Experts of a small language model: width 128, 416 GELU neurons an expert.
Below are experts of layer 2 (counted from 0) of a mixture-of-experts language model. Rows are named router (the router's row for the expert) and show model dimensions 0-127. Each number is 500 + 40 x the weight over its row's rms, rounded and kept within 0 to 999. Numbers have three digits each.
After each expert's rows: "mostly gets" lists some tokens that are sent to it at least half of the time. This comes from a sample of Wikipedia text that the model never trained on.

# expert 5
router:510485518538468518455581550482528489540545536494497545502466513510520492482501587528541453530520492568488456453505474494468388541567541482490547458588475432459482510483549541442498556486607458437492475503485448479495568560468559464511541469506546486475455502486489471539418452516508459425561485534565531492451525506518505519494502472470479509508541522534434517524494460579430506440535
mostly gets: " p", " t", " ", " m", " un", " di"

# expert 11
router:484513446464440561572518518475475448503575506478566558558481467438475467536404520502580435578498532519520459498555497522553421503501480492511520489493450442491522499468530491528557508469520498493425513523543398491473479516450497521523607496522537523499543493496526479534481464510451439514523483520522551447522508458523508458492435409476511449529540468501479461498577451589526484508496
mostly gets: " Road", " building", " station", " School", " school", " city"

# expert 9
router:449485476459436494512502504449511476529532490489595604484502485466509581524488587535524465490523500498489481512578548497493533563524542472536554489532457388577534495507494531509494506453554505472468538488512509521473551511468489520521491530545490440491428478524474399582410505503508531498528566464521589501482468491479570456444431468511507492484505467522502510509526395524445504511497
mostly gets: " United", " American", " New", " States", " York", " John"

# expert 0
router:525493464479467476567481514528516454542490454494507504535449521405517497519451584543479538512551409490484431517534565480498431545516492434565561507483489516543493464487488509472530509477519466537481493488493493501503501574439544520492507468563591457522438544503537503492445387488468531507547511521596557478532428506503469429458442498456432480454513471553486474474556496563514511499455
mostly gets: "|", "\n ", "\n", "\n   ", "\n     ", "\n\n"

# expert 12
router:472477530427446418512550514495465481513526462479583533490550451477485572517487576493502501534496453517477396576567473493493480568528468461528483513524467513496569407470576485516449509503544491573501503517472517494453565554482460544446511501562508489485472452489492457495487531525506558512494540549592525557524533514521525477423418494487433432497457540464465548504472485539476487512466
mostly gets: "ier", "ae", "ame", "ile", "ue", "ula"

# expert 2
router:506497511468486483534524532491436483502506535444663542476500440472574548491473514491485444511570448471458439534510542473487540527532551488568474515546434536575580450468516533512568520467564490496492458479504501515488534550490538552554516517578512490489435473538494482531446455456466532434509486529561572469508489455478495495488453458505478448454518499503442441463563477515514488462464
mostly gets: "ey", "st", "man", "ton", "ley", "rd"

# expert 8
router:504535492532463463582514482559447445556526448483511554496547449486549523477499526500526511510527429442471476525498498548463483500587480457464514539586431516537504459439563508513544439437512453532530496475487474466420544557475513519520603491606535462569499534497480506519500493500483482492515501503613524511547430479542558467417500490507475457486503542485500516484477420512537463518514
mostly gets: "ion", "ing", "ity", "ment", "ly", "ted"

# expert 6
router:465507445488478490520519483511525402535525495490518562560456488438522532525450572576525499512522518479494461459510559513484515524505536477516478477527506478553513491396544485440518496481570521507451471499472462494441565604434538521461537483524544360463487529503517499525447473532476523479572511513525578525524530498519550506474467475479420484506504495511426531466518414500497599512494
mostly gets: "In", " In", " 8", "Con", " 7", " 4"

# expert 3
router:532487532543455489508609535502490449553554515515485520492524554437538521509534574484498458490423461502468445461563485502484510493583519428455513431514449462516575496412484541442526484465558495465530528546506478478487560543451558501535564440572525454506486512497550476526454475538511474467560482485550541474554536526488485567443472470484487534526515468457479543476495467543505438414463
mostly gets: " one", " first", " their", " or", " not", " two"

# expert 1
router:520515490476445517526525521552494436481539473493506589508520456481532472518430590529522493510566531490422489499548519510503514517521515419543512533508476524481513435479522500519544516502603480542494517425495497522496564502434516470580522572592529463506410528515529435544478450527512504465501589493545597489548470462554509505480486484493458483487435441433452479516493517502474525426459
mostly gets: " =", "19", "=", " 2020", " 2013", " 2014"

# expert 14
router:453513529424433528508525543452529502582497517438607592494456496496480537547474564565567499471530453567486487487508505513479459612541457531475515509546502401563501485464534518460495480415521533529449481526471479514449477545501533494500525518540527461500458523526475428509431466543503516457582511544513556497475502490544494507448453516462426440496488482524495469517508450536474540506534
mostly gets: " Ha", " O", " Be", " Z", " Ad", " Si"

# expert 7
router:551490494439434538581479480488542406543510465462501508517503542449554571495513545526525491497524476478481494461531538577532472504528508473546529508483467481527480461487529547419553556467517444540496512424456452524516482549439500519503572515561548478498453488497521479494439441395460512448495557494596610491493466518518511490472456430523465513474501475565515453426516472496460511492522
mostly gets: " |", ";", " ;", " ·", "  ", " /"

# expert 15
router:561505518458502560536493500480452446502539434437515538505433519443538552542497538503514518492556490431436462507529604532574454493519491452498458497528493460466546430489521572487525448521548478547481429477445538573512546534443535526496548506504539511428472541490512454519463482462498511469542532496607551511526407488545508501492517547514496439495477486545477449430543468502448493456477
mostly gets: ".", ":", " .", "!", " -", "?"

# expert 10
router:530516531471487484528517534501519448526562553546523561437474494459494503592468535500457502508486410527437497446539477526543500493542485521483535543514469504503564485480496564447503547466539484604446522463519435439483504605483532521520560529558517489461474578518533407489455473510481466488514488580527512462537545511582542448465472489457423470462493497502472535482510466523481501425438
mostly gets: " as", " is", " a", " was", " an", " are"

# expert 4
router:494518540536480539517529582571505467591489502473567585444515479437527632526442530463542523504465462487478450498489574505466472501532501496530543488498431485524476494488530523498452456506502469541398458507551501437463468518489537584498537472534558501506473504470479466493491390436487527467550467473515542471526521492495493488488494515459451438461511493485407511479510511602520489480478
mostly gets: " he", " it", " they", " she", "f", "do"

# expert 13
router:483532461528467543477505519547479419540480515460488533609466446509462532509511614493472496480480492464541478506564539448459501503479504431504490507477504522536521541509548532489552478493597515521477433503436505519490531557473524531526523472544553472475496489556542431517469453485427462554487519554523499538549479494514553421414447462393518481446546478483425544462551479517469499460511
mostly gets: " Released", " Genus", " Born", "$", " Died", " Website"